From a checkpoint of a small mixture-of-experts model trained on Wikipedia: 224 SwiGLU neurons an expert, 610M tokens.
Below are experts of layer 8 (counted from 0) of a mixture-of-experts language model. Rows are named router (the router's row for the expert), gate (a neuron's input weights, with its number), up (a neuron's input weights, with its number), down (a neuron's output weights, with its number) and show model dimensions 0-63. Each number is 128 + 32 x the weight over its row's rms, rounded and kept within 0 to 255.
Before each expert's rows: a language model's description of what the expert responds to. This comes from a sample of Wikipedia text that the model never trained on.

# expert 14
Sports and military numerics
router [137 155  99 117  78 137  98  89 144 135 120 177 208 163  85 150 178 105 124  89 168 107 156  78 168 100  96 122  80 116  66  76 156  99  95  92 132 112 129  53  87 132 174 116 158 160 133 119 108 113 123 145 145 110  88 159 103 187  99 168  98 170 142 104]
gate7 [181 171 137  87 173 128 146  64 122  88 111 131 123 136  80 135 129  77  83 157  91  98 126  99 134  95 155 160 116 103 127 135 150 118 134 149 119 114 108  85  89 136 111 207  92 112 132 114 134  81 133 107  78  98 134  98  98 106 133 131  36 110 161  94]
up7 [117  72 140 103 118 126 144 142 109 163 106 196 163 106 105 136  80  95 204 106 184 131  46 140  92  83  95 145 103 134 111 168  25 117 113 109 139 127 131 154 139 171 117 111 120 122 150 187 133 100 110 162 117 160  65 135 189 106 111 156 135 137  70 148]
down7 [156 139 116  93 136 156  58 113  87 113  80 157  81 118 140  88 117 164 141 118 129 100 137 127 206 222  94  83 127 182 141 158 105  84 103 152 106 136 134 115 125 153 137 118 100 132 103  89 135 149 110 140  53 105 168 178 178 116 102 108 103 109 110 174]

# expert 35
Articles the/a
router [ 86  90 132 138  62 125 112 148  97 131 125 182 174 126  95  65 182  96 136 128 184 137 110  79 145 116  63  92  65 133 106 137 143  56 139 107 152 153 155  65 104 121 148 124 158 130 152 110  69 104 148 197  98  75  77 151  91 184 102 175  99 144 146 134]
gate7 [161 141 124 130 115 102 133 159  56 141 131 111 104 152  83 127 106 143 114 130 118 110 118 145 106 153 172 170 109 183 154 122 118  76 119  89 122 105  66 145 113 149 148 132 157 158 187 130 114 100 127 125 133 123  86 133 142  90 103 118 160 132  99 191]
up7 [107 103 113 164 127 122 189 143  31 145  93 102 126 126 150 205  87 156  92 124 116 174 112 103 124 120 158  90 175 123 134 127  98 122 136  91 158 139 143 106 129 156 126 136 158  90 156 111  56 109 118  88 123 113 140 155  80 170  76 169 155 125 146 134]
down7 [150 127 137 128 124 142 126 135 119 139 122 100 101 165  90 105 130  88 159 110  91  68 121  85 108 162  96 141  97 122  92 137 119 124 110 142 135  60 147  96  82 120 121 116 161 137 174 177 182 168 173 213  73 146 174  57 117 125 137 118 171 177 115 129]

# expert 39
Election table cells
router [137 118  48 115 142 110 108 133  86 111 147 178 148 177 129 159 186  46 139 132 160 178 123 123 142 116 110 141 125 129  77  84 156 114 125  75 167 144 126  94  93 143 143  79 133 140 166 139 139  74 132 179 153  98  77 166 149 125  87 152 155  90 138 110]
gate0 [104 110 125 111  70 106 153 149 160 168 182 132 118 163 144 105 127 118 220  78 152 155  93 153  93 149 155 171 131 134 135  72 156  73 112 143 112  91 135 127 156 152  87  72 131  77  88 146 126 134 119 104 149 159 123 124  52 182 111 104 115 112 153 116]
up0 [ 96 120 156 130 166 123 122 134 169 134  87  71 150 161 150  80 108 117 127 127  93 115 123 108 149 161  67 161 152 116 138 175 113 123  99  90 154 145 115 154 112 187 158 175  89 164 163 110 116 167 171  77  98 162 174  96 183  93 135 162 144 126  97 126]
down0 [146  85 113 123  89 128 148 126  75 137 133  95 108 148  94 163 123 110  92 110 142 119 104  96 166 136 112 166  97 162 121 135 123 161  65 180 155 131 152  55  53  60  88 115  92  71 174  55 138 114 144 144 104 163 155  96 138 119 143 159 101 124 131 118]

# expert 6
Coordinating conjunctions
router [126 112 132 114  91  94 158 120 130  99 146 160 218 167 121 137 165 148 137  79 137 133 118 111 131  88  97 120 100 103 137  82 124  92  94  55 155 111 149 109 108 165 167 157 137 129 182 115 113 127 127 180 160 102 108 128  94 153 106 162 126 135 125 149]
gate0 [138 134 124  89  65  64 111  95 161 123 126  66  69 163  96 106 154 102  87  76 124 138 159 158 115 157 121 147 123 134 133 134 107 118 133 148 129 108  61 145 156 178  99  94 135 135  99  84 165 152 164 136 125  98 124  78 100 138 134  97 130 139 135 172]
up0 [ 83 139  88 132 146 139  97  95 132 204 139 151 164  98 128 167 145  98 139 143 107 141  95  87 135 140 141 136 161 181 114 119 136 145 104 126 149 132  83  94  67 121 118 103 124 122 122  93  88 167 140 115 149  92 131 107  57 177  75  74 148 143 118  63]
down0 [102 148  73 152 175 181 158 137 143 193  88  86  95  98 125 170  76 154 117 118  88 137 154  98 173 131 121 137 132 128 115 177  73 142 105 144 139 121 117 153  59  73 114 138 144 169 144  78  78 149 146 105 167 118 184 147 141  99 109 129 143 146 176 113]

# expert 36
Dates and ages
router [102 128 106 110  87 118  95 130  95 163 143 149 159 130 141  90 167 111 134  53 148 154  75  60 119  99 110 101 109 112  94 119 103 100 105 106 137 115 138  37 165 136 126 102 146 163 115 137 102 114 138 198 146 146  71 115 132 175 111 156  83 156 129  72]
gate0 [104 171  90 154  90 153 128 134 133 146 144 132 165 129 144 162 160 145 142 145 154 119 144  99  33 148 191 102 138  65 111 130  68 138 118 111  78 144 160 102 101 176 124 103 120 148  70 157  65 131 101 174 180 145 142 158 136 110 151  82 155 140 167 163]
up0 [138 119 180  78 142 137 174 126  82 106 109 161 179 149 151 135 128 129 114 107 130  76 108  67 196 134  91 130 157 143 112 140 174  84 117 137 158 171 106 133 139  75 121 152 185 158  90  35 156 137 153 136 144  44  74 128 119 145 110 223  96 110 137  98]
down0 [171  97 121  92 138  76  83 166  82 192 123 160 182 184 109 117 132 144 135 188 117  82 122  87 143 114  60 103 131 118 160 145  91 163  42 106 138 139 142 108 107 156 163  94  99  84 111 128 105 166 102 160 139 137 171  89 134 112  70 164 146 161 112 139]

# expert 4
Clause-breaking commas
router [103 131 111 106 120 140  93 136 143 118 151 153 151 169 109  92 155  89 115  62 164 170  92  66 112 106  68 123 111 128  57 125  96  86 116  94 112 111 113  96 131 154 164 144 149 160 182 132 112 147 120 201 122 117  65 117 120 126  82 120  91 118 137 137]
gate0 [104  81 152 146 192 121 148 116 122  67  67 154  94 132 109 150 190 111 100 169  64 142 125  68 134 119 122 162 153 132 126  87 118 173 197  88  82 119 140 105  73 152 170 127 113 165 106 100 108 115 109 126 151 150 153  84 148  80 166 106 118  27 157 111]
up0 [105 134 145 144 105 130 145  93  95 139 190 118 114 120 121 136 108 138  76 140 146 142 112 169 152 113 162  98 174 108 105 180 114 103 109 117  73 136 115 162 202 119 131 109 173 157 159  92  93 120 116 145 134 108 156 199 104 160  93 190 115 202 216  99]
down0 [107 145  95 140 145 138  99 162 118 134 153 115 147 102 134 115 128  84 146 107 169 136 146  87 158 101 126 103 141 156 118  94  71  94 145 117  49 130 129  76  90 178  75  88 100 139 152 111  80 106 141 126 111 124 106 121 108 136 163 148 145 116  89 146]

# expert 34
Foreign name fragments
router [ 90 126  88  26 120  85 107 151 153 156 144 152 153 182 116  91 184 101  81  43 145 175 118  99 165  92 105 111 116 113 109 158 102 108  95  71 121  86 183  89 130 156 149 130 152 136 142 101  72 121 112 152 115 147  80  80 115 158 121 117 129 174 124 138]
gate7 [140 124 115  91 119  64 116 114 144 103 117 189 114 104 117 163  84 128 170 144 135 110  78 147  55  45 120 143 127 115 143  84  85  77 135  56 146 178  90 153 133 118 109 114 115 130 140 193  88 158 135 144 112 190 142 108 116 139 127 107 125  84 172  97]
up7 [111 143 166 100 149 152 113  93 142 103 210 133  88 102  81 148  51 141 131  86 133  75  92 146  94 128 174 190  83 150 115  86 115 138 103 157  79  99  92 140 125 156 119 181 109 170 120 128 106 117  50 143 169 124 140 116  99 175 162 133 143 142  91  99]
down7 [172 120 183  95 129 146  93 108 181 137 154 102 219 173  68  94 145 140 142 165 148 122 116 113 126  58 119  61  86 156 111 151 152 114 119 126 204 172 126 141 152 111 119  99 184 105 177 103 164 119 142  75 112 170  89 106  94  96 128 112 117  89 154 114]

# expert 11
Title-case title words
router [ 68 111 146 107 149 131 148 190 123 150 122 140 174 174  78 122 178 126  74 106 146 145  90  94 123  99 112 104 110 112  86 106 142 147  71  89 141 141 176 103  72 151 195 120 135 197 102  75 137 104 109 182 128 146  96 164 104 134 108 153 117 138 109  91]
gate0 [179 174 133 137 101  95 174  83 118 167 165 153 156  97 153 119 146 131 109 131 151 119 140 118  89 106 104 116 164 129 202 149 139 106 117  92 146 125 146 128 158 175 122 114 117 106  51 140 156 152 101 173 158  89 100 185  89 102 138 142 120 138 112  54]
up0 [ 58 104 165 121  97 169 186 180  86 100  75 121 121 112 102 144 139 115 174 172 103 106 168 147 116 120 180 114  81 118  52 172 141 153 103  73 136 147 123 149  74 106 154 117 136 112 111 141 115 140 123 149 139 128 151 150 152 121  82 129 130 102 145 184]
down0 [191 114 147 163 123  88 130  89 172 105 128  69 117 151  73 133 125 164 113 106  98 133 131 127 113 139 161 135  77 110 107 130  50  60 123 136  79  78 169 104 145  91 108 115 117 167 132 173 171 145 103 174 212 186 158 143 139  83 100 112 122 105 142 142]

# expert 37
Numbers and quantifiers
router [134 135 138  82 117 130 153 125  99 154 111 181 175 176  89 100 187  87 115 150 120 152  86  61 179 112  72  51 135 113 120 135 123 101 140  81 139 130 157  80  90 171 151 154 173 168 138 145 119  69 135 194 143 150  77 142 118 126  85 132 116 145 130 110]
gate7 [134 129  81 157 112  81 133 102 129 135  72 150  85  83 122 151 147  81 148 129 186 153 135 135 154 167 138 119 134 146 101 124 147  91 119 154 187 115 126 152 180 185 174 196  90 154 101 100  90  87 126  92 145 109  96  88 112 186 142 124 166 131 150  74]
up7 [147  74 154 127  77 107 161 119  91  86  97 136 122 114  66 122 125  91 142 140  95  91 125 158 125 136 130  92  77 197 149  97  72 114  90 108 112  68 112 139 176 192 102 135 131 160 103 105 111 102  78  93 161 124 118 170 137 116 107  48 179 129  67  94]
down7 [181 129 198 146 154 166 139  53 142 149 104  65 118 126 140 134 163 140 150 137 156 119 154 116 122  89 151 171 140 153 219 101 161 147 109  99  80 176 102  94 149  99  87 168  85 160 138 169 190 166 118 163 152 154 176 150 136 119 159 187 104 120 124 128]

# expert 8
Sports event names
router [133 107 116 108 134 132  85 126  87 117 117 172 149 164  99 119 183  83 123 136 121 157 112 116 152  57 140  96  93  91  80 119  98 110  92  89 143 148  94  46 117 149 166 148 136 163 176 109  93 107 126 140 108 102  87 151 139 130  88 115  88 146 143  94]
gate0 [136 103 145 122 129 127  86 109  93 141 110 104 158 144 125 180 135  97 104 156 143 156  61 135 159 163 146  92 164 155 140 138 129 128 175 146 115 142  94  81 151 147 137 169 169 156 174 137  91 204 125 145 120 103 128 145 161 109 106 104 132  90 166 153]
up0 [128 103 175 127 169  77 100 147 127 133 168 107 159 165 117 108 161 132 157 178  98 202  94 146 156 129 127 106 172 143 199 139 131 100 131 175 127 117  86 117 147 118  95 135 182 151 175  87 143 185 132 110  72  85  78 145 100 148 145 169 127 132 161 164]
down0 [127 146 141 151 124  89 133 155 140 120 102  67 170 125 145  82 167 112 123 214 148 123  70 190 131  57 172 143  86 120 128 102 141 119 138 139  92 171 169 149 126 179 137 121 106  85 142 147  94 101 116 167 121  96 132 130 155  91 123 109 131 134  78 158]

# expert 10
Copular and auxiliary verbs
router [127 107 128 101  87 148 128 143 142 144 124 185 194 127  68 145 131  82 131 121 174 193 123  60 142 123  69 117 112 106 106 100 118 100 145  89 158 111 163 110  75 151 136  84 113 130 159 117  82 134  99 135  88 121  89 173 101 152  56 155 119 137 147 128]
gate0 [147  99 124  92 131 124 129 200 114 123 172 183 144 157 176 133 128 129 186 134 136 185 140 124  78  99  81 181 151 181 121 134 102 120 150 133 131 115 103  79 115 193 136  77 158  94 171 134  79 121 139  63 153 129 138 127 164 118 115  61 159 167 140 164]
up0 [145 144 202 111  85 113  86 111 132  96 117 167 117  88  90 136 114 118  88 117  75  86 107 156  90  86  81 117 112 114 110 110 176 140 136 114 146 129 153 120 106 103 133 155  83  62  81 123 165 193 174 115 197 113 119 156 155 159 132 154 161 102 109 138]
down0 [144 116 113 131  94  83  53  84 115 125 105 104 160 140 117 112 120 199 143 154 139 140 137 116 134 169 140 131 111 149 177  68 191 159 111  62 135 139 136 114 170  73 161 162 160 165 180 139  70 123 160 142 222 158 110 114 105 101 142 132 131 136 157  70]

# expert 32
Schedule table cells
router [111 105  89  93 109 128 123 106  90 124 159 172 149 177 127 111 150  47 102  89 169 182 118  91 136 131  91 131 101  86 114 113 121 123  45  49 141 146 110  29  70 141 180 112 152 173 152  95  87 126 118 182 113 132 102 111  86 117 101 118 107 126 127  92]
gate7 [ 89 120 131 159 118  84 150 108 140 112 112 170 135  97  81 155 145 106  97 137 202 159  86 167 128 156 124 123 146 142 136 149  93 166 101 198 165 211 145  68 112 107 139 134 133 197  86 119 162 109  69 146 165 111  84 149 188 133  69 122 141 152  94  99]
up7 [138 155 165 141 120 161 143 201 167 120 133 146 132  71  34 104 154  88 121 170 148 114 113 140  84 152 126 111 136 150 122 156 167 134 106 144 139 228 181 156 140 166 138  87 160 101 121 137 109 126  57 151  93 132 110 119 148 149 158 100 133 132 141  92]
down7 [135 143  91  56  97 132 135  82 101 118  71 136 137 144 111 149 123 151 150 172 169 187 130 145 158 119  89 164 125 110 125 105 152 135 185 112  98 125 132 116  54 158 123 114  79 160 113 216 110  77 146 170 160 143  86 160 122 176 101 107 139 101 130  91]